Experts of a small language model: 6122 steps.
Below are experts of layer 6 (counted from 0) of a mixture-of-experts language model. Rows are named router (the router's row for the expert), up (a neuron's input weights, with its number) and show model dimensions 192-255. Each number is 128 + 24 x the weight over its row's rms, rounded and kept within 0 to 255. Numbers have three digits each.
After each expert's rows: a language model's description of what the expert responds to. This comes from a sample of Wikipedia text that the model never trained on.

# expert 43
router:114126143085122144119141122153149135128133103127140065138121096115158135112160089145100077160082113149106139130091102138139177153162130105135123098112122137135174101146148161129103102151145146
up0:101130117145113112105119114140118184116142144113140156140101112106129151137126149111140066157105127111097151117113137112118091163145150113095098108112130092113096135138143126158111150164119128
up1:143138123109132176137137165144100167106090127086114108076140096141144200086131106100141104139144112128116092144150119131106154173167106140143132141148146144105138121131125128114081132139155098
up2:146141114146114155073101171166126137115130134167123135116169112106140122160150100145121169145118114138110090132155108123126145094151118152180154101129185119135170131115138106157172119154081155
First syllable of capitalized place and personal names split into pieces, such as Mur, Cat, Par, Roman, Jay, Kry.

# expert 2
router:071148130100141121119171111127152118145106072118106095134141110088135124140134122104133132166103107142104133150110118136144126126138146072148119124133131113158115096142153158097144098135139147
up0:110112128116120127141131124118129121145100084139071119111147150135134135112170125096133159130097085090142122092127167132097151128145139121166142168151132105134119116117114139178103137147144111
up1:119124138142149089157094105126129140134190137149100098178139134131118086149170111093155114130119122135124125121127137129104135127062181098148141087072163133113164121114089096112139121128161118
up2:131151138125118127106117158118126099149146164130111138134125151090124122132147110096127096126080130097131118150129117060120176114107125131104120094130127141100145115109138137172121148126114124
First or middle pieces of proper names and taxon epithets, such as Knob, Bad(er), Mac(Whirter), al(bus), often in species infoboxes.

# expert 21
router:120138134085137131132114162138181132135099114086111095161150116119118150126120137089135160161126103154130179120101103148078163109167097118177107132136154106163143140112160169099150094122144130
up0:101143102167126146083097144139113136134150100109125140167106143127139129145095078091125097108147151165132189152158125118155126141136119139124129154142125137093141183108097073115098142126119125
up1:151144117130051141121117158132113125125127160113136094132145129059125110099133136130151174165135190146125102149087097092078111136134123127171104125106109122110098147170094158127168135148108136
up2:187124109130099132123164138117140130150152139117114120122118156156133111138121132157125118133151157177136121122173125155124129107127130143163111127105130120092128135150135103133146092109153131
Line breaks and table column header words in wikitables and infoboxes, such as Notes, Result, Votes, Attendance, Name.

# expert 8
router:124111113090134105111138114113160107133141135113117068109137104134158103125162110164115120156093091119116144146111127144150159085186133128117055138123168090161167122080165162078166144133122147
up0:074089150134137173119084151139135153094072122139112101103144138139108107119121126116160146127095120137145147134124116121123144161134157086097154124119143112126117141136104151184144114130105124
up1:123107120163117107083124140129114108117116138105140163139112108079064108157120164174114161180125121104152102128119109111114141094120108174145150097117131142107105124102097155127127091072092096
up2:109111179122125166195123105159179131153129133127140102093171133148129124091158123144169115098133111127104130112156163129141154156098122149162148123141139149156139149144128106071095081110117082
Prepositions linking a noun or verb to a following phrase, mostly of, plus at, on, by, from, during, between.

# expert 15
router:073127121086139120116139100157126128141154116121149121130144120106163149155150091152093134137091093160110099132103144145130168106109115117147069154126100115144114125105145141136164124119118155
up0:138127119106103117113143086057152145131174101124103103109134125100093128122128116141163137124119133113157146120139146114096115156128135104132081126103158127102089124094150116105118171124132102
up1:154142154143105123128139128129097099125122132120115085131112121152148164147113113137114133142179134078138141160140194132136101174131115161127125137116107148143106120087113158110117130152140140
up2:162127146103127129137116130165135144119109131134120137158110195119125128100112109128138111131144158130132138149128123152137123149136151084091155151102145112109111113134074150128170085137145064
Standalone numbers in tables, infoboxes and measurements, such as ages, heights, dates, scores and statistics like 47, 8, 23.

# expert 30
router:105117116106133105102141092135153087118124142095147092099133118140153118145110123097143126129139131119105169129105122152125141102136127078147095095150141135137151077107170146153144113112118155
up0:101142120141156164156162149147143149199145160110150117155084146129161159111153116127116089148163086130113170119188127168115082106126146142137112092170124135155149131112190142153122142107132130
up1:138150114112146139092083149139090124115124108136101097122128144098132119121135147122109164122122075124134150132133132121159155109172160122139120138172137134128174126141139137139118126099122096
up2:150083128134102132141097103131112135158164147164157122118104127111164090134133130070153133105126116128122145103116114152141160108122167081154120193112145125078174128119125110123094157121111087
Nouns and scores in sports and measurement phrases, such as Cup, Championship, Trophy, season, km, 6–3, third.

# expert 23
router:092155111098136163116133132118118115128101118100136052144151102106145131158105121109118097138134097111100143150152079117137166158141108101119076093151154105168117125151154149110134115168126167
up0:140149152142172108096116102137070112119127153089122077101100123113137088092159140159156116139153118120125152146113190148120127118159148098097093109124126133138144164169127118153122161164154120
up1:186131110107144130083146092145118132134098164116105077130127104145139157132123134129128086152134104135154151134130138130125099155120097073112140157194139140105131138114157105134163118178123148
up2:115129149093150126158103132106167144122129092141104177164087137126156093148125167118110115150137135128107204085131145123125126155118145192145147123136150087131118128121144125058128156142086153
Pipe characters dividing cells in table headers and rows, also semicolons in field lists and labels such as See and Location.

# expert 32
router:080107115126174099136124100120135124157132099099167134128120128120129124132132136130116120130096114123141115144092117172152130096130084079140104112130097098130139081141175154128139090133135152
up0:179171140106100154166138148119132139141120156114135109130146176162111105137125157117136141125153126177110076103084115173154147143133140091179106090144108104155127134131161119152139118132172117
up1:163113103114126085108122146188121116128151099092120121191123170155148154148143168120140120151077134090122159115131151154129147145163141074120140127131117110125149109124095121085131094083142140
up2:143075130105127110180115138097138118094131138092133163142160125149145111120115129121122117145122096077112126137153107137102112126112131112119129105154142150122102107112136145102187146115094088
Digit pieces inside long numbers, model codes, gene IDs and table figures, such as 332 in AS332, 8 in CD8.

# expert 16
router:070138128090151138130136111127134122117137108078132092127130142101153114171154137147120116146119123136133152135111090182119133116115117082134069089116130108125179104094170192097169147120146150
up0:092137129107161136114140116123078143113141136104093159161103132139119106106127148126151123144132108108097103140152111130127164151141111143191108168133131119129170085091116141173144136113152137
up1:131121130131119141150156145130127131127106092130106144127114114141120098128124069117154165147071091110095113137139142128117124105141104086153088158078140119115095087106109154145095156133144114
up2:126152089153126127166108102132151101119146115162115085099110175104136083129166129109089151127172110158126175116128127127072121105137128104162100105098131110100145162133085146109153152128136109
Words inside names of official bodies and titles, such as Council, Society, Department, Institute, Minister, National, University of.

# expert 20
router:111138113107129143079129124146137119159131124107095119077137107115132092120121092113117128158132113132085171124115127143109138127108096122159086147090157147178162120082134137125122136094128149
up0:137108074138139119125103127141123157157139108153102083157126136152128150111155131121140120093117110119138172104153125076070138148142111128119125086097072154136180133126126178094121135080153117
up1:126120081140144140119116130141082101126162150145132121129088199132125116072180128151135101121127102137113107106115150180106141148071124150135053117155103125112171151123123160128120096139105172
up2:162100161113162130138104121169102129134127112124111131184123134103127130110162101151100122161137115149172100149143125100115170068103121148173112145112098098098127149140122110137139147097136091
Line breaks ending sentences, infobox lines, headings and table rows, especially before section headings like ==History== or list dashes.

# expert 12
router:109129144088148134129150128143140114130101115108141076149123136101129115142136097118112133140117105133101153154088113160111141149112146085142082100089144099117160103117149192140113139133172146
up0:175171168139150133154137101127128119095082144150092128148139167147118123154153130136143120131159128064143162138155099117113120136144099125106136115114169084086095122132178141110132109123129100
up1:143140158123077146169111161151117123163140104137175140121158127150132158083152118089131136164162105118130097154107123172141117146145135118159127157128114112134123135141117170145119122150157125
up2:102150158148127158147072179128161146115082143045110201154108114148139122135122160140147125132122122122099112137162136143118134103133148156121091136156122092118146104182138116127187130093119175
Nouns naming a person's job or role, often after a nationality adjective, such as politician, footballer, singer, director, member.

# expert 4
router:107119143130136111114164121091139104153138094071136126110112099104140140173151098088114104130158097136115139133117093148114136130116125099155123158133140135186158104116143173129128123122145112
up0:111113131147115148145143139085136110104125148125097125123104129121148110127183138097090133084157095128091141117131097114138081155140129159131128107158147132125090141101143139138105165109137124
up1:119118130185106121145108141125135129161112116106130121058097129137135164155114043126136142164144107171133095168138159128139141124140138106166114124134145112119112153100099114112113115092138147
up2:106108128092165103106134109100140102102115141142146140141054122184113162138120119097148063115139114168141122131144142147102169084124175119165107153057126145130155145099121128119142125170141115
Opening quotation marks, slashes and pieces of titles, websites or credits in lists, such as "com", Best, Guinness, Encyclopedia.

# expert 41
router:119117146101141128103117114142126107154103086093103122075147111062165142142143144115124161145092124126102149129101122130110181136112105110083098120139163123182145111117130133116199078113097153
up0:156140082137134132123102112106149113141148106122130088108149080109173152130126129127094084123100157127115137109123148108090155120133140133144140182177122060081140145142153133134138138130095126
up1:148132124112100147076150154145143135115107119102139129132147143127122153121163106133126152131112104113174132141132137160104123126160175141143142101124136095148154131109134114153084121138094149
up2:167157126108139140120111144154146139160125132102176173167142113100153138147127106123135138148127173167147108168139135101106117082111122124118129079123136149130144145122109132130161123158143124
Structural punctuation opening list items or table cells, such as colons in taxonomy lines like Class:, hyphen bullets, pipes, equals signs.

# expert 17
router:092146122106137134127151080128176097133136099080103103104084130097155109125128108126117121138073128143110128112120116151096141128153110060162142094157115120099159108113172213124155116129179131
up0:179084089125114111127117131141154110099123144120144130138124116132108147126126104164123167118128109182100132126114141123131147170141125156128111145165147135072137132097121118125166153161129137
up1:076098106142138097168159135128154143150102085107111159133171123138124106107122172163125112121132121148131160139136120106154151086148131119122128138122174132147174095151134126150106191130124125
up2:149089124105134153167156144127159104102114140117134109107121064185185143145144124110117161101117121102129085149101106105141134117143165155118165154107170133129163095123133141151116137114106130
Word-final pieces of scientific species and genus names and of foreign surnames, such as -idae, -ensis, -us, -mann, -sson.

# expert 28
router:090124134082126091148114098109123105155096142105109089171162112131152108158131115078113123160112102138114121156090111150128150152134058099162097115120163122133104097124138167109169117149154134
up0:168152087163109151168124137098158110109120095117139117093117141114076140154139134121114148110096088110125115177082140118198149151110151119155116127105135144069113131105118120110142106130114094
up1:133194121115143141145128153134120139132162131174143146120134117138129138150159174161160155147141145126129105159089147142094166112131078102127136089147104201107166104145135146124116114163102133
up2:148115100132097113177133142109129111136118091140101148149142109163170125142169138131137099177094124169177165141138143129152120138154106118086108202194119114118146103141119111177157102152105147
Indefinite and definite articles and nationality words opening a description after is or as, such as a village, an American.

# expert 33
router:105149110105111124123161116116170080120118090107106068095135105107168108113137107112107102160109124129124158167099111146094141113145148115156089121098148116147152130112137132152172129135109133
up13:140103110136124164132109145119151147169147116134132063088137142113126147147204129118126094122117137139138126069169102134114201152131133111089143134142102134157114119143124110176131137100116134
up14:153090160139095143111123062130106088111115141117118135125105133123115104135107138113106130158143112132164102099122131111158138144121140131150153150169119103154156115175088135136117132127134138
up15:127114143097101131072115127171135145107156154155135079112114105119105123095144137140115114115106185137182113151125070158106120125123114150154151129180143115171092085121119164145069136168129079
Prepositions, semicolons and verbs introducing objects or list items, such as including, like, called, of, with, for.

# expert 36
router:121110137142128136132163128125152135161091128095096100169108085104141106137155081122132129134132107111086171134099135173165120125123130098139089137113142109132135122122181183130101118083165145
up0:123085174156107139101145141109112098105119157142127129164130140074125123076163148182106149131115152153135119149077128148111094164149102153122127202147140131123135115134127087153152084133140098
up1:155122158123132136175142127140124136158126135133128113113159069135132114121132143126141131148108145117104158142135116143171113120144169126107094155140162116158135144081162145156103127146148122
up2:154110167134090121058132147129130127132096179142111127150118147112135132130134128089124151085155118114134140126116143108158125154134116133102088110084117117109151167087140153160097109132110118
Hyphens in compounds and infobox list dashes, plus word-start prefixes such as re, co, de, inter, multi.

# expert 22
router:087145144056112158093127122124159107158155101113138095132144096138150121140149121125151143126104090150162158110076083152152123168163134115128113132106155131124168122128132152106154119120094145
up0:110147116118122163137100157096081096143150126102152136111138160124112141128151075073137135163086130143141090124148122163091110167126121100138100125123149164135175156127156128108125154105112128
up1:115107141109143139106083153107103122191086100158114139111144158116146135134128089113142145131102106108144147091149100133123153154136169106109159126096118139135119125110151108156132104116117133
up2:130085181081116141114109127125171091149133105145151131177150144126151122151094100133110119076116160122102146137122095157106165104121111168109139124105127126117155155160127116113113129126120142
Coordinating words joining list items, such as and, or, but, while, and commas, plus ordinal suffixes like 10th, 5th.

# expert 18
router:144123139090123138117105103110155126126141104112107117118114127102165115142141130093119132164075124147095122151106087104144127094140146132175136120127126074177162129103137146123153109096100160
up0:108107120136147156146112142147118144119146160149090162160106141138115112138132128097131126090133070113139174104183125091150153137138133106127134126115093122092134162124118146165096147120090136
up1:152150152117152131112148136132102083114142101106107140145154106144158171094133134154112118164088125166132126113077127141162082120127133123094135106094125166123154113131117138128109142114077134
up2:115132123087087143142109143133132136147071121112103116140110159134148144099133091148116135119136192109166140138127122081149108130129148127150173082149117128145144152089135119125146148139133162
Single capital letters beginning a word or abbreviation, such as F(reston), L(arry), N/A, MHz, often after brackets or list dashes.

# expert 14
router:095127115131119096104176138125144091144078121115112097133104128094152123145119107158114099136106118140111189158143080135158177117171118088169112117142128139151142116122123175123140069156125133
up0:108143161101130140127124117108112137149108123105140153129125151089151120133138117177148116152101088100127177112116108100090119137113133195112124171135176112111134122095129147124143128087134154
up1:136142070108052108108107145154150111144127152150140132147135124127139127109131102177133122143102116136110141097139171157152161100178076090168120140113182109132139158124155099108136101119152112
up2:079118092155134144150149110106124139131115170126123159106148162140120130136106120136090080172103131085157115139119162141155108127144147149155123147133135142176142105149125148101128117165098100
Mid-word pieces and accented letters inside non-English names and titles, such as Veszp-ré-m, Gil-i, Ghergu-ț, in tables and lists.

# expert 46
router:086165134119135155125133103141156102160113113110133094151119133109134119147124158110119111145074100127087150132139102148108163148101115118137070148094148119169130121128169128115158139152142169
up0:131125115155142162153150150135169168126126090107119105170103152142102108139116138182081112149129149162125090167157151135117169118150104123136136133141102107140166121132141117127128110106093142
up1:117135092091167134133128092139148136178099092112146098121134097102120167109088140139139091072110123129124101101158152145140171106107105143147150120119123151126154133109088111053150133137123109
up2:135151132091111164156083142158121136092141123139112133116138137141152147119097118171119137144092084107093144142142127103184153106106099141110095152133114126105152140142107109170142165108081130
Month names in dates after on, in, Founded:, or table cells, such as November 5, 30 April, plus Born and section-start words.